From a checkpoint of a small mixture-of-experts model trained on Wikipedia.
Training: 330M tokens, 5040 steps.
Below are experts of layer 2 (counted from 0) of a mixture-of-experts language model. Rows are named router (the router's row for the expert), down (a neuron's output weights, with its number) and show model dimensions 0-95. Each number is 500 + 25 x the weight over its row's rms, rounded and kept within 0 to 999. Numbers have three digits each.
Before each expert's rows: a language model's description of what the expert responds to. This comes from a sample of Wikipedia text that the model never trained on.

# expert 38
It responds to: Office and role nouns (appointment, role, leader, writer), plus was, section markers == and paragraph breaks in biographies.
router:488477521501536475521473507508498480504558519534479505508479531520516518435505516507524530431514504480505468519482539531546493490506465478502531553489523505498484449468511491487504506482530537522485487488539492503503482471516485490515495534545530492537481515523518487480545485473495501458
down0:497465528506478491464468485523497514514484468488496514453510531531494484492515476488512535515454510520526525523523508538502479513493475468517513531516521509532500418534501524532493528482491493527537536527484465504482500499482517462500529501535468489509489465559500552460523492476480472494
down1:516517515476516517485470483471492468512466521504450539468542464491511474501522501516499491495482498505506501489489493524484539488528522474535533545454496533504501508524471473529504475510464502495564513507451551469520526520496488500459469532449501470501496490506471545490512479500468512495
down2:496503485504527524512499511475514510472513481510523529544508491497506498489513449477512489452470516501529467477474459560479491479524497539507494564525525519490517447520504451501470513482529454476515496488501523523445476484491491516527477515497504498499518551507462536451504520483497492487

# expert 58
It responds to: Inflectional endings after verb and noun stems, such as challeng-es, critiqu-es, promot-ing, plus table separators and digit commas.
router:480487525537479483488468469510501532501490506514483545492486542541536508511470477531490480468498495508461479536539532489472494479554475541497504510496514542502526519515508544495492475473490513523505490519542464480473502512506500497493481465489519503519512475506537489458525512496488463525
down0:489477570458511486475476537511511484466500496451483480473503527497498545483516496477505516559471517491492494490520489470544501524490436459489510512490492493507507520515514594495501488510490524532456508508466495524494531464522516547505566494449480482504481490576509467540462511506524459438
down1:505503482479500462481494528511444498532497478475527459484546464496497509538504517505483505518518455495520540503497483511515482456473516504507531452480474536480477549523496462534497500502504452506538474519435509499527518521517529487456481559472541457495534511468483460493482477505452499494
down2:497486514473510504487440529462483482494519529504507492490499521516502524511494474495535549537507539511495511485495565536516472492494474492454486507525479508495478555483466476548505522488485484495483474503511487488496440468477455502506552501465516539523468520529537556478495514490480490484

# expert 5
It responds to: Words and prepositions in species and range descriptions, such as species, from, found, worldwide, in the, plus general prepositions like on, to.
router:475520497494460492524514519529510496516525528506443496452491572514478504517484523512513504494537534499479498511502537510474472470503470514469550496500529532504530525492489498505523504485535512499511518539517547478474532491527517527513485523490505502513456497517503476489485488470466491480
down0:468515493486508513483487508486493520490493467498475516435479503518488480555463513494526491475474452513479533477478482513506558517422516462514462504511513532475475481557469541525496490507501508487529516538481531486536493479491463483503535542494465519429498522549488485480549527517509535548
down1:544467538528494498491553512479477501520486523528485522500479477496515502479475514455481512501501555534505489462498478507522519472482522520534490485460485546507513499520523473489475516488454488483544472475518482455504541499535506513493568531506530518512463502488479483521492459544514541490
down2:494493505502526539513524484507523498472498501452523500492479493465535494524473445512487504511475497511505499477458523526496455509494507499479501529553494524526476555493475478482518511482508487468495477467526510474526485490542518496498499530494512491514515513503481547467527509518473499470

# expert 15
It responds to: Money amounts and finance words in funding or cost sentences, such as $, million, 000, plus words like government, station, employer.
router:478513482504471528526496481571503508500533481552493517509434462548550543520495497508535499493531485466494471502527509519493549502511484515486500494445515517484508519471432530511468512524485519509458486524496483530484479481505508538482491540477535479499478502540514477493513491553491481517
down0:506507502499500476484528475504492481478488472509488506544510522514529462475489550521508521508482498481512486541477508542514544506446454504501479506529487540490505520534461535516519517538496491473473494536507485535494497483491512502514520545502537467487485473478483524499505490528504502519
down1:533507509509486497490506480506510470522504514487510550461465511469500491496496488478496495509504502551468471468511518470519525504502515486509484463521472499483484533546504541525470472517489450544520503519498525479498503486514503550464514512428510481478472501504530488543501493497536457515
down2:465471542508471537519470514504490488510435508462525523509511488510495469470535486548482510491514514507501519460468473501492538486511505511516511460513500485465470512502488492552522497511497500521502471494475486492507523532548504511487506513481490493510464507513456490493470519493450470436

# expert 20
It responds to: Month names after in or On, and digits inside years, dates and coordinates, as in On March 17, April 2008, 001°.
router:457528502506512523482494501515509501476515505469456476507439516479482537538472517524504490460488449462494488540508533501436505498503468518497529510475485473492464526442460498494490479451471528467482476536532463476449495514512487514528515527500525465512489515535546483484485515500510535518
down0:506504510515495441535494526454518505450507487509485469509487500525476462521458519524480510502473496493519511509497463470518534558443493491510480570462477521539478513495467561517472478510507444493479483511468491533481472520466467501460505521496493454528496530530528481498493474497514516526
down1:497552563514519485483514503534449514501409542475473457520537465466498498475487492495524480499507501543496521488452500517513517547499532492519542447491531498492483485490517516518493475503467495515476472519504510538526535521484549480556509531476509487486495449541475447497520481507481542481
down2:502548532496460482476486505521508524526487438470519485502514508482547500466502489496511480520432543532480484485467493481454508512534533520486482551517502525535438487505497504528526491550499471533492524460502482519507536490530533540488468511465515516544500493510447524532506544479460508450

# expert 43
It responds to: Section-heading word pieces such as Notes and listings, quantifiers such as all, some, many, these, plus closing braces and degree signs.
router:455501537505454517525510525514512562519506462466461478510479490497512499506478500499519498497521485513472458541497514507423520450525496538462526482473533489529521486492490548506509468474490481496477535524509457481463497512474477463518519494504534460523494478475530463508486482515519515495
down0:525503511492495475505508477474505494490476463521473493459517494504493501495452492504483457481455478491432474523533517486502518512527493489516524492520499514484533482517474467481505516498477534520472502481515501484547532501483490501526500478510435508448491475512541459473496480491530470547
down1:491492539533506469453483511534492495534497506481529516526471457508475510471485464521521528498462519503527495501522519533489537457472547485489489502493482489480459527555485481526451484503483471520560492528489497547528501501512524491511485528478515514468523477507446457454464520536509509527
down2:493475476488494477495436505476497508494470520481491540483514506524545541498522507527513502534493503521519502513467489559517522515523520507505437493499521532467512537504521544542494478482495483488484445490507478475516499486516508520502469567489515475486530517520459527521510497445501541460

# expert 42
It responds to: Line breaks and table pipes ending rows in stats, lists and results tables, plus role nouns like champion, host, lead.
router:490486473498443499503490536514485509511551497513483501506473546527502504526461498522458517478501542486480514514456486445488531510499472524507478456452472497519543506479456541505456535537467521490510485505505553532500510513499503521488490483540536522497494484470548486525536502516454491520
down0:506526531504517518532502491501515465533520488436505511494559494513474474493501486515488512538474499521486539438496491490476508510459510515468487499525482504517476471496473483515477492496481511465476509523494501519512470462503536524500514550459477468485480473559506446470512518477476466530
down1:558469493492553513486506503485478500488446563487471477501525504485483520520434500506520505487505522495503543490484500548490484495520510507520514495497454506492462515501508455485531527498460481481522423481462513481508501493514519495490537515480497509500478480497456498522481501487536539522
down2:483519500528507524491531502463506510478475544505494499446495498497532508505513519519542515516448539475552533469445470515516483480487502495477475516493471479504481525490496485505499491471514452516503472494499478526513445475529523536555531505482525473482482512527480512524503516474451490427

# expert 21
It responds to: Short word pieces continuing names after Re, El or No, such as Reel, Noel, Reload, fiberglass, plus en dashes and adverb ly.
router:457523521475488522482489511514469528513508512516461544473478516501464486518552518512516503442515506501481443522477538507537488494528472531486479504498476499510518494505455535467489538528488546440511485506500475485486465541539457545498487471504498530519477486497554483508525483533502532497
down11:504469526455525471496508494486515463507526511485492517497550512486519514488501500480510501480471496540448482501499473527494486523467491532496539520531570509514514523503530507524463455527506512511518515519486517491487468492501503475498490488503561469503472512491472497475476490451455503535
down12:529492533544537533502484493519489498473511486539444521509506504487497531479479481483497487511494498509484506501488489505487509500497525478503535442495490526508508478502514466549472511480555531484548513514498513488518503535493533501505476517514446529496452439543497506520517496491470504451
down13:468528518497492504499510491511486535461517530504520491478537516517491522506507507487492496478494481527478528505503496497492470511502505486510519488518569515497522534494453495500489474466534511491482516509440498534465450517485464451486499520443522457443473490533475556473433487481469480444

# expert 33
It responds to: Capitalized opening pieces of place and building names such as Farm, Park, House, Bar, Jewish, Europeans, in local history text.
router:489489598523464512459471487548514474479483465520492490489443549513534501481528497522474513519479502451483493500488512491501489492533498491500519516493503524507466503478486492498521550486485472462489482488490502491534494523543498528500475513559466532516478499472557509505493500496510544501
down0:498492536517490496497491485496533508489534465489539527475514516539540546499554518507529465479492525479553538488498503481484541528484545475543491509513538499524478498497523531524518482525526553461506529488448556491500500497508551525456511504484514505463486476521542475547512470502491478536
down1:504510492477520461453468517487481520519490492506470481513496482459494526487508507502527465503489513535508508511506458553501480500519544475485502494480511502547500493544488518546510465505483491501468515523512517522464541544487544481483498528474496487536517504527511507500504525532513513534
down2:486485483517515496511454491497516518471494522440536474541489521501513498515482506512487494534482478555471515501506556509496489473549486490525492551472511471506546511470459499519518492532490487466502472518494486491486512494517505472477484473456535505494482547505451478474508495508478504458

# expert 55
It responds to: Word pieces right after a lowercase l, d or L at a word start, such as l-il-ac, l-an-es, l-ack-ing, and pronouns she, they.
router:493514527512472501506529520518451509528503479491460532496464501486493479524486493529527470519498492487498489474471515444449483503532483507457523484532470528499490485468483508516532511512468489496516476456515535489495503508546511529502493457471512534534437513514543480496535485504470498484
down0:480459527504510514482476470476548532534507521503495525483513532537488490478506503497536501448496481499522519451479481473477451494515473540467466480525506507498473470538513500495516478470526467465488509482501517521491515503535535519551532462529464455538484498546558507509504479498554490521
down1:517524482491502475492493505530491512481504535516504495497538492444490516491473515479515474499479538543479508457487453517511526519511448509523494486470510528458487493504535539496480513513513452532521481500479492532491529503507534536485537514463529508505476442551489509472519508513459495517
down2:515495482479499511528468455520517464515504492516536492523518492504520561478498495496486488529456502517514480453464504506533517480491517464540494525507458496460474584503469530499490470526497470491517472504496532495479555464531471501469515492474526462530480512468474506505494520540499460458

# expert 40
It responds to: Middle and ending pieces of verbs and abstract nouns, such as compl-ains, superv-is-ory, de-formation, intim-acy, med-it-ation.
router:462485531530474497495477483537535518506510496491466500484465532562544535472512501494430493496524515510509479514511512462450533497506503495492500508489492511518526516510477563506465431467511531527493522531535489488514518487509518503508463505479517508532470477514522479476529496492459471522
down0:536509521498500506494525511429484483484483511507441522520488521532533474460478494511485490515473463422485522451539515465520492491505470458571483461503516511543487486537464502509473519520491518490513531510518545497507510461473462506529536504506455530474495519464513523502510532530523490515
down1:462483494510545466503492518537510460504460509484501506521495473477515497471524476474485468460506494519500429522504466507492531506512514451502466497517521504485483472510466492473471486548550490525482479550534480513471514517512499505496515519477498471454527478484477488443485490587519509541
down2:503482475466511563533498442505523474542495507490508486511464476459504492499488461501534467535534477508477516503453518490513461489522515492502490491526520500480497520440509481494525480462535539507465515466537501477552481511473476475512503496508509523542474506490486512482504486491455498487

# expert 9
It responds to: Prepositions and connectives like with, between, both, called, such as, plus sentence-final periods, colons and the piece ant in Phantom.
router:515494502498463553519475496496498524504533483528423495494491514535439495463501504541492509500519492484476468515429490490517504489531485486514538505478499533535482502524470492453509496479473521503466516494481483517502535516517511503488506486520503521515440504486542517496521503485485510490
down0:483485515510544482504466480536499499484566460486512516471513533515477499502490534525521466535501514494488481555533469477492520547472468493462450509499479468476485491509486531504484494482493540567492501500541489511529495425539493472523525477497468465515503514491478493496477494503549480522
down1:524506506508551488447535466518452523516504491472525522529500448483525511480525505455516512503500536538489482449524467504505509500543542478494544487478471510480515515531529505445522496498486468463551486505449488496486515536525495488468508485472514502465540494515439502523490501518491511472
down2:529498533499456497502494489485517464468463495529548516528460499544497465514461500508489512507444513551517519466472506498513479481521538519529514513537497502497455494524463480516486489509531476515471476477496539546477515465557496525484427496500510527458476545514482543517503506483467507481

# expert 56
It responds to: The preposition with and relations like against, between, plus ph pieces in taxon names such as Cyrotyphus, Alpha, Ephraemi.
router:481512479509436544529488498514476514480487470488460517475508504507455469459479502541460509488525530494526482521475475499449514474511487475488499509481494533560521501529523466492523473464471519499494522534487557487488528506515493511540494531495480554493452516476540513503532461470476473473
down0:535552505492517470500519509508497516476491525500516516480513466475468517498490496491492488480553494500496533475559468509495491492463471470528479466530519495486517488471470539543481482485479508498475518494466512507500514479514510519522561516509485501495505532509532490512485443439463535524
down1:549491549546478472508521512502478482499539505524471507531496472474570511497497512515524531517517494523487521487491465557525505488485505484532508515486506492498501484516479462503535479473469500489533513501486485496483518486535489490498527501510558503453490477504465507506472469532507501493
down2:497472492470475472475528503531494500487525485507503495477533497497526466547511499509480478511490512492512493518464520543521452500518494521488457534524453481486471510514532483502519467512503490473473514473496477492479530459556501519545501493494495479524510485523514555519490545495458485494

# expert 4
It responds to: Descriptive adjectives and word-initial pieces after articles or "is", especially colours and positions, such as orange, dark, lower, main.
router:511492486492475505476523523495455465561506514510467523456454504482530525554480528500501486517538511497530470470475491482480473514533481531476558513511494517485544504484505500542513541517487475477483508462522513438466473510494519534486508491492492509524478509508507486484498442482473529478
down0:473514503506507485513515498513515524524508442519517532470481507499527501525532546486493508509511563517507521474465434485510514539484522517511474511498516489485508527526502520503508554505514498493492514452504487485546481500465475500544542522541484511508456496497508505462485473455550473516
down1:539514537454512518485526465486453499507456533496543456475482490450518513517499501490496489491483513516499501481515498491496533487491466504493473499474465495507497464499508513515482485483465466514511499485505545537496522535536474540494496533473518483528465509493482516552551530529508490521
down2:493475524538450455506478514518469471498510506522492488502511498475544477468516481488483515537483473503501516477482487505510538514513489526543486552516498464485482550511502561518506508489489486533518474506514512451458478451528472528514518516491497535522470511520467489514487518482463524474

# expert 62
It responds to: Nouns for places and institutions after the, such as station, area, building, Street, district, plus heading = marks and all-caps word endings.
router:495481490529453501524505521583478491477519485551491534511487499497545511471458499490526533465527485500498464496494487488521520505553501522476550477467531487475507498476470486489490522510462514497491509464513515523485458505510514469521483472527543467496462521515512471527493467530500537504
down0:492464506504516484520481517486512512514503481455522467503463502452477475489523534488517491528507519489489511460492463478521553533485453463525466512492440507529537566521527490507484511521507503513485517531492508480554478489490554499511567516498537502496507483492495495487458502482516489507
down1:517494537515514518484517472499499501489476532455495517473548496507488510481520541492502491538486515525488510517484493501512531480497491462512491487542485514508504511504524538505481519526477505524553509461470530514476512513533540495449469491439520488512505501536485486476514488541510511501
down2:520493492551475485548525482470446502505543437494508511465511479472514460450504519541519516506496494516512517460421511506500498503530520562544511491519507478492487528493471484508523496440483461463518476471503493492494515453549507546492522488516511512490517533474468546467519465510442480511

# expert 28
It responds to: Words starting with capital P or C and their continuations, often in sports league tables and lists, such as P-os, P-osition, C-leveland.
router:519557518515497469469428487555446479518535468506494508500513486519508491480484462537489485506483470454475529494524517490526489505532492512516501517476524524499491524471472455470488519531485508505458525482534500527491482504467502490468525473515485485519500510498543506492566487535513480478
down0:522433535538522464500519525468549462494519528508496511460484495514485516517501494508532509475509514456452543544550501490503479545517500481473475496491499478483481524521518514517492445500522506477502483496483489504506487506470556475497471456468506492491455494490526486481467469496509492522
down1:522575546491546509440502460523443476499497521463484467501505419464495501505490492495513499525469525512518507519503473508490462499477515473523469511474467520551499498517519454483509515521472459497530486503520508474487537516540477480482488547470529472454496494504447444509459470542520512491
down2:507487509485483531486488510507483504506497529509519509460501466470508501483508496450529466491468526491489465475467491525548500530464567535516484489541485484510474537472431462517467513515498507455504513503504487497509499478518533486541511514478489482516502520512486509530539501518472503453

# expert 32
It responds to: First names and titles before a surname, such as President, General, George, Samuel, in biographies, politician infoboxes and election tables.
router:472430508506497529519447501504484518541524498462478479531494515463502527496500523529480478456530474486474478482481517500539536553513489472515477511467471503522491453494521508469477509473479498500542536514543500506469477486523453491520521496524513510535497474481530540501516490505542496462
down0:523538521510509528524511483442506495511511498504494502496525540523518500546484497456482505483483554487496517513536446543507479476490465481519524486510525513500522471491517518481502501505473520550516539519497465483526457481507491506494473511481475459463506465506513510487479502461466448483
down1:524472508491536481482526494488476478508470492520519491494509477473500487492553464508515500515518496525483527463469501530506504420500508472536512474482502545513479494514458517500530507476464474498523477504505531461561553508486479511476467491459520494456548444478482512478523477514505505515
down2:494506477519471503526526496461525520497478511492516519524484519474508518505520502488513492503496553525511507467471456451533487519521507523475465535524487526461447530466530484544505460489493497475516506459482474482479521479541509492493514495518525490523549527536497585525499515502482491483

# expert 2
It responds to: Inner syllables of names and words such as ior in Giorgi, aff in Jaffa, ure in torture, plus career nouns like service, Navy, died.
router:464493480487520515527525517504456483523502486487507524514490509499492496485471475482464534475487496485504458510473467518492472501542516447478561498484524488550489484507495480486467565501481527499484517500506512508524518475499464481511529513505483491509523475529538474471491431469490473441
down0:483481544486494513532506482466518528492533505518475512522489476527527553474509493514514560533506483502501503490518519525530491526520450472481487474489500453511459484500476542482534491528483519520483546499489497471513514499505480526495510492497449500498505467517503522485521507496526486513
down1:496521509481514467487465479478470452485467491498498450504487482468502552516535474482508510472512524500490508480465448491526480486463480447518483513481468476483453524547502469530523496487455444536501534552486522464502509524544505543530512535457531469542517479508427496510470470540496461492
down2:490457531508484529528508524492502498535480501540515506494509506510523531494481536519536512481514532516551430523496453565543544487537483498502482500528484484504444561487497506510454497493490480458501475484492508494492503496533510510544522495468507520503510515478497514472524487459506452456

# expert 18
It responds to: Single vowel or short pieces inside proper names and words (Bo-e-ing, St-e-erable, Karnat-aka), often in sports team and season text.
router:510509484488497506497496498511503483501471497513496519543500498506506511455516476479515481492517497439481546492487509496491480463566462491508479477490517499530518512517501479526469514535471509490508496522482483502477485505497502470466502482482498507506531513539535524489499488483452478466
down0:469492498495527525512514530427511484506513531496487485524523477490527496496525492502460530484466489471481493490534505470539503497511482511525534496480523525485475507532513500482481474500473485456494517490493541500530480507516494561482497499461498512481504480507495496499538477442499509527
down1:548501521471551498465505506513458543505537488471529467471534442459534500434526485441498522510517512569488489532476484483539499497481502488495528519476524543490515495483491478496501519523484484512512453506497521504461542505513485497478508531466528486488538523496461483524494526521496505503
down2:508491466453504492501490510509512453491511565476521465490515504518520513470461501466552535539485536539531456485473452505559506520472457533519502498512498498504509515476505545537486525477539459472516457528484501491485502456542498515490501495452551484527545501505464526510510486495494472514

# expert 49
It responds to: Year digits and month names in dates within dash-led infobox lines, such as Release date: 25 December 1-997, In office, born.
router:459477508499498490494458513520486496529513526495440509518468516488504509519495521491519513474496467430472461560505532532469526527525484494497473497445455487495501525458490455469538540506471519498501536518502482498466523489497461487498504490516511467504492486502508527516515501485524531505
down0:494522528500513505505480481475529495519542530498517505512530497520553424514465532529475472490483550478528499493499455527504536552451443492481471560523469542499481508518497529522484534507503477499428514503476484569515471530510508498470491469508476475520472514501468491462472505468489492465
down1:558535524500492478511527493461500525475471535450530503510540479448521465513496485544530494502502499534487537509487491552481521484490526504494530531482468514523517470459506495481490461521451488535552476560516516477528508517499475499435474513465474475490498484487495517517507491523493517507
down2:526504486515483493447509525499485499540504521496500513489492457488491495518495547515484459526467499503509494494481463493534508536491480530491442522505450561464531494516477491545472468504505461499500451481510494520532532517522469446502506485550549477504514507507473446530496497471482458489

# expert 59
It responds to: Short letter chunks inside words and names, such as ar, ov, av, il, u, as in bo-il-er, Bhair-av, ag-r-ound, and digits in tables.
router:486484500496498491517507505518525513518529500528490509568454497543538503505467524526467489503493454487502498526485529462465524500547489521488492491501480489520545526503492510524457522517474508492485496468496466440493519512537463506457480492504526516519512505550489462498515481476486467490
down0:517512527542517515486515502487486454485487488525463525501483470525511488479510528471485536490465467511486537505508499454472483504491483490457449462471566493518531516519495528468502504487471490492480478510531495511464491470523572556496494500457500542528467465540496454493477509489505466497
down1:506555539496520524494513522472475483525479505454509483478513467489487489501543514465465491484460471518511524522514474472499509442483518498563506489468467519540487449500497486457485528516472476503463450514523561547465537513543498491475474536492543481510484494485490493489513530534520529504
down2:487489534499481481511555534486486462506496511490527460531528521507517528507527501533482501544479504489533524505491489544507453473485513453500459534475454461480509536476525514518514501510533497486536460458466508470513527451531528529490492490475509498507510515513528501491469511475496522497

# expert 46
It responds to: Month names, day and year digits, and "in" before dates, such as October 21, 2005, in 1888, 27 April 1986.
router:457468532499505482484450539530484518498489498490480501502493524511498539530481508490532495452499471464468453574543510545439536511534487493511486529459490465509506504447491471444514536482505483504473543517512463498450479481487476503501502497535547430506505513534516485488518501493534517494
down0:497507513516484485539490457457498516493507484481526509500531528502502443534474458529521477475461506501492502488497446517461494508468480501488495523526471553525491474507483525536458475502469461516455502552462496555554473527531491518520504522523471467522465505499496514467496492444476447512
down1:516532562514502512485498483492497514494466489467520517510496508492513439499479485511552473467532504542484570514510500520462532540505494479494520512491467514501515482468515526505487464510455524488504506523471498503498537524452533493482504503466460480522449454488478546500477474523514550513
down2:502511479555476527461519506521490462512521503477482478504475478519491456522494491503500485509469486511489479503474524496524461551514494571460504524574452513508534467493487491527465468508503492468525517482484485500541488481531488473493444513521497511456489502511448512502510527469471490498

# expert 30
It responds to: Nouns after is the or is a in opening definitions, such as son, daughter, sister, species, recipient, incumbent, plus headings and =.
router:455474516515481513539443518495494505500516495494490508532517510514495508487502522532499525454503519499524420486472526532504505466520490492500565509451544467485514445511508512515490519477437475505474496511531506515483497493514519516509453518533520471501464519513524507490516463532515502524
down0:504560536515449498475482465467510541496506504493517503511503501529491463514464494505506495501483503489490548503519450493491534540468507527508504471476469527458512497519518485502465496534491547550475551476521482534504453494521527515529518538506497514493520513517480508489504476524508449524
down1:556524480478527506474501510487482486512515533502544516463523516526486476501528534502483514502471447500521524448457532503455466471505492493519517496478470497454478526493495518506509498519498534465535498506506539502482503528517490503519485497424519531510440470477472437487465461522479506501
down2:510484506530544484504475507473474493525500528504508506511602498496563475491466481520517531529496533485509484481434466534509527471507494513532491537525500506498498530501487505508486516481533459505502508474519515490514472511538533497473479513442539473541517563551496548467537521486474473447

# expert 41
It responds to: Initial pieces of words, often capitalized, starting names or nature terms, such as In, Be, River, Par, marine, Observ-ations, Ethiop-ia.
router:477504523480490517476475483549500497510501496515504500530485547477473525523500451519508514515523520486494495459506488518457488475476490553519533485482522558530505497524462503511488478523513498483488479484500567503521511545498538511451500510539499520518520513519536490530471423514503516529
down0:523510476517480497487480494468492520491520477482479496482542508493475482531501459496523482504487481544475514486523511490481500544481500522485513503505513468517472495531508478500494535540499544471494515512493499512531548470473543542522475499472471489458469492506554472508474463464487497538
down1:546511538478545508493518507486460473469458507513539496493479508489507526517501506494523526520480543523457534493535497515553490466466470505494469508483479476463509504487506515486519450529487524513474499490492520503491501463486488518459496483489498509482499456472439508502485453512497514517
down2:460552451528522499482469509529482486540500460505491493482476499487500502470529448472484488504467456508508467475411491527481562515515505511549472474510497527491458559517492482476518537451443511500499452491548508482481523477535529526513493489492516478521536532546546477515510499506459469449

# expert 52
It responds to: Money amounts and units like $, 000, million, percent signs, and LaTeX symbols such as ^{, _, backslashes in formulas.
router:503509505523466515511472500564513486524508491528480502520472484526538524510461515530480496532526544482496518510509480468506539504488486511508524478493522520508523533470453492527510486514466497518481511496498501511473464541492516515466519509503539531510453489544538500539497513545459493541
down0:495530499491503505476488462542524525493541479512491534531546505481526492529478501493482536516476520511486564502530526466508509532477520489510533512496519473499495470496484512538512478525514508499503497481490518525480513506498525525497523536518500476469498449499511460478465499533525476523
down1:530502508502536507507481531495492493494467521480517492481497427465521504483526488466491504532500535529471475510517504540495533519496505494473464516484492521473517508503503514500515474544511468474541496551481518485499513492486494552459494479458512493504499460499455472508499474522525498529
down2:438478513518470511517486493503479464497460523512483521469494495512509507502505446499542476459473540517497508467461458542483486456529499531491494487481514533467507531473494500536500481492498518491490485482471475493472506519526531523507509487483521477541490500474463519489480513498462489463

# expert 37
It responds to: Final word pieces of surnames after a capital letter, such as W-ool-ridge, Know-les, Haw-ley, plus full stops and paragraph breaks before headings.
router:496534544537478497504477531535533522502506486460485504480486478502521513477489514513484491517533485467493512504528528458479493515533494480495476497536529499530519530483450556482490495501470512474458535537485480485490492478484482520502537534539553515518481456448523504534509486515477522481
down0:542467506523505465479472512489467536456511496541457514480492540506516527518525457515494471486494481530496526542493459474512489484476494515467464512501474496509466520514499539544481530484508500507501503501521515526545490494501503541514483523490508514418542475514491511526518493434519472497
down1:504490521504511480484509497513460489520440491496479537512551466484505481492507511541480488537483506496479522514486479521461513484512515509474527503498486491510498516579467508489487496498509481494539497518502495493514505500554532482454497526495513463483512460506522475510444489485535486528
down2:444509546562505480508516513460516523517493505485507510476509524502500521508483456516474527475502536543505475529513498509514477501502490456500528510478502491481496524449549497509447512481552482469481511515500475490482505500487530481505510520464487500536486516498511531519514475543525473482

# expert 10
It responds to: Final pieces completing a word, often French-like or Latinate endings, such as timb-re, vent-ure, Merc-ury, imposs-ibility.
router:500492517511441487493508495545510455504482522499491476507465501538523521435540502538474503504509501482528501515513503530518509484506506472487479506508541537540496501520476532503460521510445510482481522519492528485464496515497497510501507549515540496536514445501515504505482481523486502474
down0:487567464480527503530487507462489515475494468514540480464494491482549477481504449486547523539462515468498486485508490476488516520459457508488484529533517470525501491523485500536528502539474453457477489495487545509513530475446488506513508496463516503424506464494505548475529506523519499498
down1:486511525500543484479521465457462495524443468440511494509465473486517478457533493486505499538528500511474509488513462487520511512490549499517494522480509499497486443505544477530510516544470450487507505529478535514489556531504485493508509498440480480485521506503447476467488532521558491547
down2:509483495538474500517507526499533492480466478516531457539490537492506492468435468519524502510485481512494521464459508498528538504500505506482476481475509463501528497471490513525556506485516479502535461475446492508471475527484510521495454527492556494553480505546487517499446528484507492459

# expert 16
It responds to: Plural nouns like people, persons, tributaries and the following verbs is, are, were, has, have, plus empty table cells.
router:453517535519469496504516506506484495516518506514458488505487509526546515524508487474519519494508480518523471500493549500466463458501454540515538475492522500505531515489484510533486517529479512501498509540493498471476507533538505503500498491521549469527463488503506476500524467520475497560
down0:542473498487503517509506471511488487494483489499505522495502561517498485503483525519517523466452488506461515448512516458498501523496482468482508486500553497496517457515477527544526502509473501494488535539496513495525480501528486491574515501509472500500491453504511497518505489460529506516
down1:545511513516479479488533534485493504515464497506545492447475474515493525533532518542513532517519484507517464472502462522482540473488518427534489472498467484505495506521512495487530488512509448529565476523451534457539507533487492509487510498488532454493475513477432491510518537457519542534
down2:501464496539465494474486516482502507530484507508483446524558502529501505497481498491485533490506511529500494485485507528503521493504418513466524530530516522500513521495505469467514483496531458484551489466444465541516471482508484519502518510465542509478484531513492501502541491493474465489

# expert 27
It responds to: Leading digits of years, scores and dates in tables (1911, 2–2), plus the pieces ur and at in Treasurer, Manufacturer, Secretariat.
router:475483548490521519490472494512558454490508452520460486479473530556511523481525517568457499492479536466477463496488510512496476483498512488488516509480524530500523498486476465515513536477504529480455525450496491512522471510557532511530489522551512480524466515490529518516479473470506500494
down0:525482521466488533479484529506511519492474524497477483466464514509527508555535495476521424530481474535520504521475448495486500513473445469539513500489490528506498510485482499487537515522458483524433527499521481500536526458492483494505499513511452491465505498486539496511494480497474578537
down1:570533541513550488450502523501510478498498560471509471503523468480505520471532525499489504490500516513506528518524480538464522491515524475511497527493493510468489474513502487489507475491488470512508495545438496477468555511542497500488466506444528478506534478525459486487520478517463472502
down2:470513544506514503495502517491539467512431518507538517537498474470538487490498481488461576537512538463514490520488478450510501482530485540514481470535478499436475514488456464527500483492463470528514478522477526503454477535513484496474510510513520503508506538516445538485491471523499480455

# expert 13
It responds to: Common first names and family or role nouns in biographies, such as John, William, nephew, grandfather, married, former, club.
router:479512492498529531535464526521444495513475470512505484537496500487484515482477485477479548459527478450478487478453509467506503482520474476475506486526450508554466513489498505494481503481462528557510521503466534457532491506499434496526494483536480534540453533479514500506561489494470526465
down0:549450512492511463522494480452527493511504482487477502507481475507524524443500520524506493546513538496507516502530482534516534545485532461500534478488541527511511485517542507557522512477465518518495489465498508489502499495518481513489498476525483525480462502467458517496518498518473482512
down1:523539512491522491465483478479475481484458517480484525498519443452488439513567492490517525488484502545466517464490445525502515511493497517523504503450467528506511449551506498511503482503439514514523499506492516413501563496539522523480508465448509468488507486490523508443475499509502529510
down2:500525469467501522515508520489471528519487510512557509533514508519518525519503512515489520514464528545494480439441464481528464460536520496502482522516467535473491546510508498485542484465483469490471469514483505513498494458541504462506517496508546469517544512514501487469550500485488481452

# expert 24
It responds to: Single capital letters like D, A, O, G and the letter d inside names (Barneveld, Edda), often in tables, codes and coordinates.
router:450512479487447523500482481529480443512536498544468535504459506503430475529505517503542523519540575466447507459484515485530523484508470538502542496471516537520463511506472462483488476471519528482541486483495543529472505516502491475498484478514492519520537518512500498483525514482473502508
down0:482471477503530481540519487513496514484478467508474501503537512458511505551478454466518528461536499531483513472545474498535496495484467499498480508516500490511481437547510539550506523461478509479470499495521468536492509506515506480536498506510466483492531528510550509461518492522523505491
down1:535483497508520476468519511499471525507440546504494497469521501487486540503498498486541474513505515548488547452505525534495487463473495486497511516457493508487540471544507471500525504542500463531508488497493509506478497532496509510476515562448544421486545486512460473491509494532529527464
down2:484494511546511470507492441467517495504478510525518491495532507498533514498487509501500524521456531479495497426534514480509487497515511510505509505512482475496453523515470508600535548455537479522514444489508496492505467479536534492516503497504556491490466496497472507512516485484459493486

# expert 7
It responds to: Function words that join clauses in running prose, mainly to before a verb, also also, would, can, being, into, as in ordered Blair to march.
router:474495469478464528496510529519527480550491497529509524460447518513498519508480478508488494502541508512470498508469514522484462485538511520512579458512505508541495499493478519499466539517467530507517469469545512446460449536520496506507493525518509530524520516508546469550486510537482555502
down0:508475537460477473519471469498469477445505448490518477531511510534529498531471513480533544527512510508545499482516493541515441484498474534498466501496507536537479489550471509514533539510459507479534487477458470497561472540547514487504532484500513486470481512517492510491466511471530478496
down1:498541517497510451449502473488457509495489485460504456529509492499480535494534501523525509504536542483468484486473475466535540522488456478519496453504456515503506495506487513477500515506459478476523454504462501505498506543494514517449529452469523453464485458508514532471495465515510538501
down2:507477510534493494518537527488486483547471492505500497493491552493508498494451504518521557545514531482483496492471505516524471483508492514495501539525513503484493542461491507518517468480548500500510421502493490504496506469489479507551517504512525529504454504509500502530533509493481430514